Weights of a small mixture-of-experts language model, trained from scratch on English Wikipedia.
Size: width 256, vocabulary 8192, 38.3M parameters.
Experts: 32 GELU neurons an expert, 8 picks a token, a softmax router, a shared expert of 128 neurons.
Training: a variant of SOAP for the experts, 325M tokens.
Below are experts of layer 2 (counted from 0) of a mixture-of-experts language model. Rows are named router (the router's row for the expert) and show model dimensions 128-191. Each number is 128 + 32 x the weight over its row's rms, rounded and kept within 0 to 255. Numbers have three digits each.
After each expert's rows: "comes after" lists some tokens at least twice as common just before its tokens as in all text. This comes from a sample of Wikipedia text that the model never trained on. Tokens count by the router's weight.

# expert 73
router:171098118086102125131095118128108088145126182204175147072135154112135121152109137175135022175101103101126101129100100121135117073131183104095188119118149103074073106093102131174160063091106165
comes after: "–", " |", ".", " (", ":", "18"

# expert 6
router:188087066144083110098090081167132114155137170150061163132188136152132158124183135140173079102164155175112138132125163149145177045131099099091128153144091092085125116106136157097103114080098118
comes after: " 3", " 2", " 1", " 4", " 5", " 7"

# expert 139
router:141129086127138147115146114172147183171175134180155108106109172080103109124177155061129170158070154123129129130123149128179086176107148116091073164139174173147178134174080133140130094113125080
comes after: " to", " was", " he", " the", " and", " He"

# expert 170
router:184129148141118176087099138087149087075112167121140154093124117118156169131077172125137114065148175091098170068140120128175116128128168132178180115136114105133110086101121144110117054126114118
comes after: " of", "  ", " in", "'", " as", " by"

# expert 220
router:125099124149074164165146101128128059095120054078114087121102135162147165076079158092137137095133166084159172135112146108129105161138069149140132136170181119144095097091126195190087128124108134
comes after: " on", " |", " in", ".", " In", "In"

# expert 22
router:098103111130152113114159144186084144110095117117084102168164082155125170109161057131090138091129082118154108127156132167081092129129134149124164166146125163097165148171156086149171107111089145
comes after: " the", ",", " in", " of", ":", " South"

# expert 56
router:133114066102163126088113109102149092177095121105105093201156147189147144137158163113190130132122081146136122142129154101053193145109090164188135182141118138141162121130117122077102109197104126
comes after: ")", "\"", "s", "]", "%", "a"

# expert 112
router:134114147138129134166083162109089117109144079087121118172179078173145163120080183130103074126091129135165174123100181065100080176132147153118165092174154125120095076133177104115078083072118116
comes after: " on", " in", ".", "In", " the", " In"

# expert 30
router:070103111095104079091100110102110126075166155132081102101110128167143140186080075116159080082125133152107148130128158179116110107102094109161128135112113092079132144191172142084089198164120119
comes after: "=", "\n\n", " =", ".", "History", " also"

# expert 148
router:137186128195186147052096170117082182117158126096073127082177144123149147159187142169157135127143177114160130109127161164121096140116219140123097105096107091102143106133164192146183080144134121
comes after: " the", " was", " a", " and", " is", "See"

# expert 214
router:190107192144095081123186102128141119129111123173136180074156083111153151052125140149104108121070147130155145127110117157135132132189126143112124085131093138113148178142138134179105114159144111
comes after: "-", " the", "\n\n", " of", " a", ":"

# expert 104
router:151116147145117109138084156116167140162175110151103192190134085155141161139059111082125188140098156112157043201125123159165115157073055144161100072150093133109130092146152109197154179139112129
comes after: " the", " to", " a", " and", " an", " rec"

# expert 243
router:039154105151101080133101154123172125087139151091095175099092180063119080128114111087170087114142126135139145140117107166092126090101080114153064114193117138088088116152083170095211149127108155
comes after: "=", ".", " =", ")", "\"", " politician"

# expert 105
router:167112118142179136098114091110184152156141179129093117131180134124132137146223094096159182162091185162151152199180139166155087156111127124071130125139138115089173201094121137141181119137100119
comes after: " the", " The", " a", " and", " television", " –"

# expert 46
router:127116140164158102085189130128093122136092084170169117104146156116141106135113191152128120177149142159114161104123135131082125197135176116100107096145126100139144093108100117154167107067074099
comes after: " |", ":", ",", "|", " (", ";"

# expert 60
router:134089150140087148120090115094150096125094176108151167098091093124150155181100152147153122064139156106087139115167089122192128140100193145192148105145102107106100114109128162145090080116110147
comes after: ",", "-", "s", " of", "%", "y"

# expert 203
router:192124075089119158089165159135102182115161102100098094143162087136138147106132111105175139126198118150175139128135143099143131096130130106094109153082114087102107108169126109126139210117096136
comes after: ".", " |", "=", ")", "|", "\""

# expert 97
router:150117153114094169148140112082121095101091171095167176084128103125158122159100162136094108050154146097098170104182136124163118136139187138159179114135139125081111128078145185138090067133124119
comes after: "=", "\n\n", " =", " is", " contribut", "History"

# expert 133
router:165063174134111156091116109113143081130094167111145143081118093128163141148073166134147097119116139121118165086174097105179101118130188092163161080136105119094109139075135154117083075148123136
comes after: "\n", "|", " in", " member", " 1", " Succeeded"

# expert 120
router:150102169131095128122120148103155060119094171137154162120093088109161150149114147142120070070140131079109158099174148108177096141106189120157193054149101117098100151062158179123101077106122121
comes after: "-", "|", " Men", " Women", "3", " 5"

# expert 195
router:162102117073127087110136088149111108148073156176177113132145148074175114103106093138088134153155090141088144100113186094100100078176188125109197098102130104115065214120153150142174103088088125
comes after: "–", "-", "/", "+", "W", " +"

# expert 128
router:122113182136134120154178180103101124124136159096118101144104104080150124160150133104119130169068165109157160147103077098130138166108084092146082128094118107136115149077179131085189143094112078
comes after: "\n\n", "\n", "=", "-", "|", " is"

# expert 162
router:119139161129166162138152181130135112112119139122144133116121106086142073111122113121064086113155035111052138136121120144082178095151157111124129172163164112202122114148178074121098132189103110
comes after: ")", "\n", " information", ";", " Animalia", " details"

# expert 74
router:167148183145126167131145132101087122085171171134080092081133132094109125092138174128137104122112170117160129112168117130125091134139158099110155096145104159116085135063152107109101089138158117
comes after: ".", "\n\n", " in", " for", "Personal", " \""

# expert 49
router:127133134153099087176136063156088148081153191122119119177145124058171161142081143139085155149131096112105116134156127121084151174133104154114188104162173195108153098155126120141181111113144133
comes after: " the", " a", " of", " an", " and", " The"

# expert 182
router:169095123108101180127130100140180116147155149135117139175089174172107131159094143110182170095110080105153134163095165076141147186085167110139141122129168139097072100159144090086108088098148146
comes after: ".", "\n\n", " \"", " an", " ad", " would"

# expert 145
router:121144129108124111165142116120142153063148030097073155118156155129174129100079126188101195212124096134161099150064157166131130172126147110096130116138129191117161074149137125176157117145147113
comes after: " the", " a", " and", " of", " an", " is"

# expert 80
router:134092159176125104111093162122108131135187153134176089109180131172134166164137093102096093087104150177145112131092182111171162165137172092151068137104109106152184099089180168092108114161117132
comes after: " It", " it", " he", " He", " which", " and"

# expert 212
router:100119118113152064148136113146168146077143093162147197114124095138158124122096116135083192176119131106117131143067153156146122169097094141092114116165118181135155132152114115169182160147155077
comes after: " the", " a", " and", " to", " of", " The"

# expert 193
router:170077117140108095125112147092091106135130150137192170089091124156154152115132171121088123096072160070168137110162124161097092114068185131192115156097108092108115101092088068086095067103094125
comes after: "=", " History", " also", "s", ")", "\n\n"

# expert 93
router:131105120098157050144149071118102162103090112095138185114176102125127083084076131090053161132139117113149103145117124155139100168168086128127104151106071116096147102186168120136142166108163143
comes after: " the", " a", " The", " of", " inf", "al"

# expert 12
router:148111103108129084092134107084078110174126159163155127098136135097150132177081181161099163138125151102168182159149126088135115091192137085119172128115082077082140158138079090164103144060118193
comes after: ".", "–", " (", ":", "/", " ."

# expert 82
router:124109068091109126137170091104103195168160093143133141116083090094166133103141103128139204098146155097167161082091165207139087162149059079128091124117107160100205119121140098155126149096146129
comes after: " was", " is", " were", " been", " be", " and"

# expert 1
router:118104149109196120130176110080093099075103113104165165163096157107142125117140165072103153208161163117169109135182119092106097145070155111140148134103083128125135122113118184136114154143123101
comes after: " |", "|", ".", ";", "–", " ("

# expert 14
router:165075162126087188095089125119126060108111122101173160092105095107140143164103179160116083105158155070121141072149121100144095130091178136184168095142128108129108113061126178102112071154123109
comes after: " of", "=", " as", " for", " was", " with"

# expert 37
router:107118132197081164119158147180075153181064130091178148163128177081158139132145114097158165193141174149165157118108123145125109092175169105091132109081124135137136088121163088108150149067109071
comes after: "19", "–", " (", ",", " in", "|"

# expert 215
router:141162124104085136093107145195131213169149159124199049136172155113102098146165151131177156148064092147161126111101157120173087120112126143098141175145108148115122113124103154140132142121098179
comes after: " the", " he", " was", " his", " and", " to"

# expert 34
router:092153105111148082144094175139151093155098141143160098144077170142135092151186122141154097094133167185114108094122138118161120119104178146086147130108176106118116118124071155152091184162163151
comes after: ",", "ed", " along", "s", " associated", "d"

# expert 191
router:149086143150077173134124119101160141121105107140108139100129113109131114151105100165147094145146175129104121115113074087169093119126180108100161091109156143115116130131109180159087086117153135
comes after: " |", "|", ";", ":", "aged", " ·"

# expert 7
router:171123139160175104125159087108118124086118156173110153088186091120170147094156132162081107165118123131102131089075150141059133127164171176138110159106081130154090172082097096171100103101198160
comes after: "'", "’", "(", "nt", " Double", " lead"

# expert 95
router:127135164170130108157178155140081100153156165142126096100154091061122099130169095176114064143121133125171115114137160129164187121167164103100174127162132131118089114124119188144133110074109184
comes after: " |", "|", ";", " \"", "lim", " N"

# expert 102
router:096126154096133074128116084104114164059160134150150156110151060131106127101107137079064143154150149114160123165109145145141136128170069112094040105089106099134177120154123105111158163125105135
comes after: " the", " a", "Scientific", " The", "al", "ic"

# expert 208
router:152121185168106148126137132088064127162118176153126149065163081082109139120145082145047118110124108150096125085145149130168122059167212141081158117122108051132100130079203154160117081111140132
comes after: " |", "-", " Sub", " Binomial", " 6", "Senior"

# expert 249
router:151112112160131089105149131125127098082123142201107093096142085151138101066188105172124127198070087161115146078115170145072135160161194170095153137159114148201131129103113098139128081146148119
comes after: "'", " of", " for", " in", " to", " and"

# expert 31
router:148117149116163175152110102103137097140102155161128132098138121160086183180160120167180095123122140071084131106154080106107123071140115144148157147144098102091148136113136127199120104091146180
comes after: " 0", "  ", " 1", " 2", "%", " —"

# expert 211
router:146097182161098175122118119097132110095100130127166159078121109125149179169087185135129100089142103064097140060171133104153106123099200082218192081163125109100090133077108163083077084140104164
comes after: "=", " =", "\n\n", "|", " al", " et"

# expert 75
router:207121104115143074096152131146130170163102180155119108100151127118094106102174095124123131171094147201168132154135162204135139123160071102077178151135109161095131162181130141090148120146100087
comes after: " the", " The", " a", "The", " first", " television"

# expert 126
router:143107130185104113121126148142081123079142106117165146139142061154115151183103181079146143147071109126162155082115158143155172138089107114155108066097153199147127168173075085099125103143133102
comes after: " the", " of", " and", " their", "al", " The"

# expert 238
router:140130107165153113146092124121130105102141160110116160193141160111123153143093143161135170085117140174170133119145152088155116175121184096124157152079138163126162120134103110108133107155168106
comes after: ".", " is", " as", "\n\n", " was", " of"

# expert 84
router:082127090095130136084119180104087128168146141099082076135095136094158092165092060142131129139138101171161134132178117156074115127162105117157069173081156083136072121176110151105112207141080146
comes after: ".", ")", " |", " =", "=", "\""

# expert 101
router:117136109159191140130153162085145103151098166133109079083091173163002141084149168149113088125148131150100143204167090097063162058094118154160121207133116104113129168172165081180123127093160142
comes after: "  ", "-", "\n", " 0", " 1", " —"

# expert 183
router:194142154167124133137101121175094094163095162162142122126108142110116145140131076147162090050156187098122166101146166088137105099157140123083195054184147077129140140114076121094125139113147154
comes after: " |", ";", "|", "–", ":", " ("

# expert 58
router:150080136116110137112150137158172162158058112092108115148130094144100171139123056145072183164147109143110159102159074149132070154148142086092172126109159081110140137123075145098139099127132084
comes after: ",", " |", " New", " in", " the", " of"

# expert 108
router:178123155182117195120112084105146060092095156094127135085096102126131151154093137146123091103138166076098146093136140089171076173101151109152160099123126062122091144078121139124093109132094141
comes after: "=", " in", "\n\n", " =", " at", " United"

# expert 245
router:154167108146128158112164184071142126091166130153071143107181170142092129103102097135169105133124138101126147125139151078169178106073170141090166139175188083124174080161083156120108119102127129
comes after: " |", "|", "=", ")", "\"", " information"

# expert 3
router:194135074053138089149139114055134103096132129142180156123153104123185131177099157135089161120150161100120148102088148112095148172090160147182127181155140146152084136118200151133180078072169118
comes after: " is", " as", " with", " was", ",", " in"

# expert 18
router:111127119094130149054160174115043192149095130148083114201141079103131157135088122153147163147172137161187139140176134068109128158173099081128127151072134136137113076146167142131080198086068143
comes after: "\n", "\n\n", "=", "St", " Born", "In"

# expert 114
router:176083161133095168072116090094127087120103179059109155086143107146140163138127117161134087118160165094100186061149107152162086125136189111171160110138088091093115108085162181117097055121104134
comes after: "\n\n", "=", " =", ")", "\"", "i"

# expert 91
router:145159147122168175147102112145168130165123122166115156118083151117049112115077089132134149149132182105138169092168079113162120080145150106078130076100159085129127099116079164105090145080111168
comes after: " |", "|", ";", ":", "–", " ("

# expert 235
router:131117059166136104133127130101147164185150113140069079116109140150101095103145103111095173124104178104170096164065150143135108130081047134078059066121094104175153098113118155141172136121122127
comes after: " was", " is", " to", " also", " the", " be"

# expert 115
router:157106132163099163130164178113172110132095119170107099120159109092158106124111114138116092093130071106133146101155150132095184072124144119075151083129171142150132110182150111074103096122103092
comes after: " |", "|", ")", ".", "=", "\""

# expert 15
router:072139116111092135114178134165145112139139134099135058199163164164124133116122145115168180084164062125173147116126143143141123156080089101134151135104139112150140100144142080080123183170193119
comes after: ".", ",", "\n\n", " such", "ed", "s"

# expert 246
router:148115088088093154144153137143138137164154119139128032097134184130141105097157092136103135137103109142139131112079166146183212165126147152139142123082132119118184088138123114121141169120157110
comes after: ",", " to", " was", " and", " he", " is"

# expert 185
router:145148069141112143119090119148136153158141093110094119095125084120102109133140159102139149198129165144143114135153190120144142115132091111030087102179170129124171134146093078206115105095144107
comes after: " was", " to", " and", " he", " were", " also"

# expert 106
router:119107086091137129087140108101170181141153148156137100144133108133114138145206138071176235196097169140146144134144157154135092181119062113122077136138104182129175127109110111078193141150116126
comes after: " the", " was", " a", " and", " to", " The"

# expert 76
router:137113089174073193107139153151114068127120155078155163148100164078159129115148106105157137128157163101162142120125082107164116108101178090089102082098129169097125099092166184073120071080142073
comes after: "|", ",", " (", " in", "–", " |"

# expert 89
router:141133100167182079109167153112157091152073160097125077194082096109107150157110144083088111098117139141075137224121101135075145126098122128158139193117178175162090200193185085113123102101099123
comes after: "\n", "  ", "-", "\n\n", " Loss"

# expert 242
router:107132083134133034145062099146103131062116156133184181142119154132160116156097097154078111111197113129125132138116179067127084138088165132154142143103165137089089180115205124123200114120139124
comes after: "-", "–", " \"", " (", "/", "{"

# expert 197
router:172097207125119149134090128088146102112110130096121144075128095129140165167147150166132063082124139090111122104102140116161082158112171150198141102120123078087099151083127178135114078152142132
comes after: " |", "^", "|", "_", "  ", " 1"

# expert 167
router:179100135130124172115127128088156065128126143112160177084085093123140128141096135174139112096130137144127145089175134095147109134087168092167140097130151142088113126106097168132072071103106145
comes after: "\n", " in", " 1", " with", " from", " at"

# expert 24
router:161091110133151158100155138119213082195185155110119099121099104142126065104144097117182152096161152155129110124109135128162106195129097124156172118140115094142143131151101100172138175177179103
comes after: " to", " was", " and", " is", " the", " he"

# expert 0
router:111137135100205099139179112112099145095097119138151169094127084105154081119078126177118119153147150082156131121106139147081123183117104098109136122172122111118134123159069078136187089121148088
comes after: " the", " a", " of", " and", " The", " with"

# expert 42
router:162121161083142138150205110130075094088074176079142119125104108140150095165189114131108164098136135122158098112130134112137175169102112122146115171134086088131142068060135119089155201124069114
comes after: ".", ",", ":", " and", " by", " that"

# expert 13
router:100129115170131159115125120144082112129108139109195171125062172099121156140095159136138204180148155072123161119147069139092111119169134120090105134122091087142139103098123091131117145127188117
comes after: ".", ",", "19", " 18", " (", "–"

# expert 252
router:135087165125116172099119102096142090106115145108156158072083064111136144148098197158129092076161135045110169122160121108176107122145175124190157118126098114113086127067122167140087061122112093
comes after: " |", ".", ":", ";", "\n\n", "^"

# expert 199
router:158124068163112116126117157161081153126098126153178172154153116100112189110100156184142119113140163084166161120114116101148116148171096092118104130086085092144144056135149130096110144119110093
comes after: " in", ",", "19", " 18", " In", "In"

# expert 187
router:142139189099110146064139132162121140110122082147202180179084081077113153182154247115173136128151115084102148088168084110176122203179143106162176139110143186119148125101128100150092137093113135
comes after: " the", "-", " of", ":", " a", " as"

# expert 63
router:185140163152157112067069078102185065087136162120124142105089148139170133101121180124150122114136137068171167147119109099125105109088076127191148106129144091107158142098156147074081069104149079
comes after: " the", ":", " and", " of", " a", " The"

# expert 173
router:161101150142135146128166122126111185102142170138097106091173125135089089140086096123100074083099069144127116075118107081144162071156155128069129077169144122135066114148107192132112082094121173
comes after: " |", "|", " World", ";", " Premier", " National"

# expert 47
router:171079162111139175120108089108145112103085134111151118104098092131157135151113150127138108077147164071092134074130120101145086160115167114163164117123118126100085114095113165119077052138106147
comes after: " of", " to", " in", " on", " one", " for"

# expert 40
router:088105070148115189094178175129126156147073114070137116134098147102116125101193136099073105178119097137130143117136060121099114132119099126111091126103114145147146097109144113106145105118128100
comes after: ",", " in", " March", " May", " January", " August"

# expert 11
router:167154156122129166178149112094093132175148150149111120119106151151150110140074087101124090163139129090130146137136124202107126071133147133086103089132141125115092105141109167138116138080092125
comes after: " |", "–", " (", "^", " +", " −"

# expert 86
router:169118163123084196097100099096155106127101123114144161084107116109127183162115164159130072089168129097113182089173092107175092177102168114170172088124100096090100099072100164143069084118106122
comes after: " |", "|", " /", "ti", "ta", "si"

# expert 186
router:183125175150111180120123106097138069114078136097162178107098097106153141154082161117134069086147135094120139101169134103171100169113181119201166080156097086109102134067139169126085073129105131
comes after: "|", " |", "s", " he", " However", " He"

# expert 78
router:104113120141121156132139119095129088141123125144154158096098150093087091133073151183136154174167127099109142119116061129131085142142166108106100075108160089089130104109140137125132154086085133
comes after: " |", ".", ":", " (", ",", "–"

# expert 68
router:106127099171102179100101091166095161159130087091152136098103179101121161108101082178097108093146119092030098123120127114136159124176119100119160067146104068099177168063168083125109086135185146
comes after: "–", " (", "′", "°", "-", " 18"

# expert 233
router:139137165132157103102110164149133193157167150179185178208155109186152119137104062094119200163133123128145100213132091082158076148134086115129105114144087202121100108188172136146109154123144106
comes after: " the", " a", " to", " and", " The", " his"

# expert 136
router:125132136133095129095168127077163148045200098167181132125098143114151147153148191130136180149152147117137127122114122154148145131122083101100125122095103167118113103097089160168083130107210123
comes after: " the", " a", " was", " is", " and", " an"

# expert 150
router:121142136120136105130136069130174144141131120141190063144157136173140061141185126129157157151079107171176129112094167095159118170125137142164164163098112139148159082169069075092129138129165137
comes after: " to", " he", " and", " He", " who", " she"

# expert 204
router:178108135090167107116137127135098208116155175150096122116165193097142099112125057106129116173117134180161076143079160091110113129131093126044142113154103147090114104120152126149166108176144126
comes after: " the", " a", " and", " The", " –", " his"

# expert 179
router:167119144144084170124189079147101138130111157160128161100128141084101085122133119128123122121159122120125158085096067099112118088170149094060123075110126121080145114137143134142146175080081113
comes after: " |", "|", ";", ":", " (", "–"

# expert 217
router:087146111086201105116128114117174119141077162142116140173152140098138116112096147170146124128131126151086105181157120182105165134160088104173138095137147189139088153145108125097082076145114149
comes after: "\n", "-", "\n\n", "|", "\n ", " non"

# expert 227
router:099149090108158137134118147116112128139104185111087141182119116174138089102080100171150140132162106157125095221164086168089147155186106099157142173129126107168097163110173156142095132141138148
comes after: "\n", "-", "|", " non", " Al", " 978"

# expert 107
router:126110194131124182117172114129163106082133065133111132115073137120112127103116166127125099124174094091158114134104164158118157135143115095108155141184107174141118099161127141102148116177077123
comes after: ".", "=", ")", " |", "|", "\""

# expert 251
router:172124178132083168118128125101142078110072136089125189078127105114188157168106172140109093093146136089097123109163102106196092131139193096186189087140078080098092125067115163115083073115111138
comes after: " |", ";", " (", " +", "N", "i"

# expert 117
router:182124172128119175100113135111105111095061106088130154090123071159144141152094163158093104067153155113132180114166121116148084138112193094167141108173096126103147102056115135109097093094136125
comes after: "=", " is", " as", ":", " was", " with"

# expert 157
router:039109150125166130153142144150177116176138173102096107161077106091122138179168149141085092116057095112069149138167090111078192087115091153158109212095210136175156157115169150092159144126108104
comes after: ")", "\n", " 1", "\"", " votes", " Party"

# expert 241
router:158120153138124155126115105110155097079104088102132172084121114108137126121058166127144105057132169098101157063152132125155112161121182127191174073149079097144121144098096202110098087137117124
comes after: " of", " in", " and", " to", " from", " on"

# expert 67
router:168139160165088118087146161125092119076139134152078105111166095111109090110148163149140094135101135155127156088102174169085109112163187130147110184127078192140124111101091057113165123161125125
comes after: ".", ",", " of", " for", " with", " and"

# expert 207
router:194103154110130197123105108089137057095090122081152167088109105153188167148075184144123084080131161084120120096146130101195106168108194151168179107149113121099107133073116189135072088112092125
comes after: ",", ".", " in", " at", " /", "_"

# expert 210
router:175106197172102136148142110119166117164081142147207162055072154128164148168107173153118101127140136062051138117185097077194119082133149141165087096113120129142087131101118166179097106179100122
comes after: "\n", " (", "2", "{", "′", "0"

# expert 52
router:196146169177119132160184107105102074116082176089128156103107086104132095159143137151165120087135118122141160078147129107153108128149168097166119098115138139128135108115159185096100060077137161
comes after: ",", ".", " |", " that", ";", " but"

# expert 90
router:185083143140098182123135095073133113103101164093164146075134096131140134167092151141147090078143156082125152096177145094161096139117165114179177092152116153100099134089117173127090075102105129
comes after: " of", "-", "|", " in", " at", " ="

# expert 253
router:102144200084113142151104103119099135125101105110099140161083127085212117127155162087120144137164167116138214099108099162159081109065118097087113118081166156083119090174078139175140167138106175
comes after: " |", " (", ";", ":", "|", " T"

# expert 229
router:182085194107120175115114188093115070086108167119147178065104136119157163091114158131132068093139146109116148072161120108161102103113168095188164119149120144114095165092136159143072063148101160
comes after: "-", "|", " et", " Succeeded", " Preceded", "W"

# expert 188
router:142102072167124026127091114128109133124093119138186142141147133071162136164116111128106135154154156154104132098134186075077104096146174119141158147113185152127116211089180057159172100088153115
comes after: "-", "–", "ti", "list", "/", "sha"

# expert 138
router:115131197158102171163126116153152117128095112085149113167122105170101126161112165144098192100137110089095134091115127183144105123193136080158108061072135146177121116140128125123151118176151127
comes after: ",", ".", "\n\n", " more", " about", " unknown"

# expert 35
router:168073159163125148111136121079122092111088172118171140107095130164147121145079171155123098072133123105122126060151115122162103142126192081178182099140091136075126107060112170126101100130136108
comes after: " |", "|", " (", " during", " rel", " \""

# expert 29
router:153100146144147171115087091123176167137096125134147192147136127164176142091099099146108178091101149115160113106087162168144155160068078183106101146148080152135147121128199152171151154119150098
comes after: " to", " the", " a", " and", " The", " not"

# expert 198
router:127103159145155126120146088152117084062165113144077166119116150112109157152098088169075123084128097151158140067197158152110095109071123084167156101163140129137074137148114151186143109154169082
comes after: " the", ",", ":", " South", " in", " of"

# expert 83
router:199101147157102172113101123084149062091088155122112157066118138118143130145098129145120092044146156076120168090139120153166095150166191100186172084133129117081127108074129159114098090121114119
comes after: " |", " 1", ",", " 2", " 0", " 3"

# expert 216
router:167143181097137159173154105099114157158108145172169149054137160074056080140155110085115132218139124121129125115161107142149151101157134121067149120129103125099116105134089170145083173073114118
comes after: " |", ";", "|", " football", " High", " W"

# expert 135
router:121102067087158132133074094128145143091154099145100151139071156166119117147130167118111199184077132076105101190067104165126137190053053090123107100128093161120144109184087130067149100152115162
comes after: " the", " of", " and", " a", " in", " National"

# expert 255
router:114113107105139153136084151109139107092139147070157172128162137124119090106068155166095076147189128131088093126189118131095128148135143096163119168191118143159119176072111186156108152114113145
comes after: "-", "|", "\n", " Al", " non", " al"

# expert 153
router:098119137158142074151144114115117101069154040098138145149144113093157148144101108163086172131170111104140085146071135182092117170140135167105148109151072190121194084182114151175189102131152080
comes after: " the", ".", " of", " a", " and", "\n\n"

# expert 141
router:109137094150137087153125094140085122162128109097082128122163181137126090078095148073124144111161143166104140126109138144132095141122095119168109083119134082169204077138139126114123189133147106
comes after: ",", " is", "s", " are", " was", " be"

# expert 221
router:032123094123182078107097114168176113139122162108084149138104107170058139139158172116113112090159159062085134170126141102073123070090091210149126191115125149103165138125145141170138146137137168
comes after: ")", "  ", " 0", "%", "0", " 1"

# expert 196
router:135151154135171160164177101124144139070167094118156080090111184084081151104178188175075123157117150066061139093134190114115134158171183121088136097166123164114124111155138087182156116154112074
comes after: " the", " |", " a", ";", ":", " of"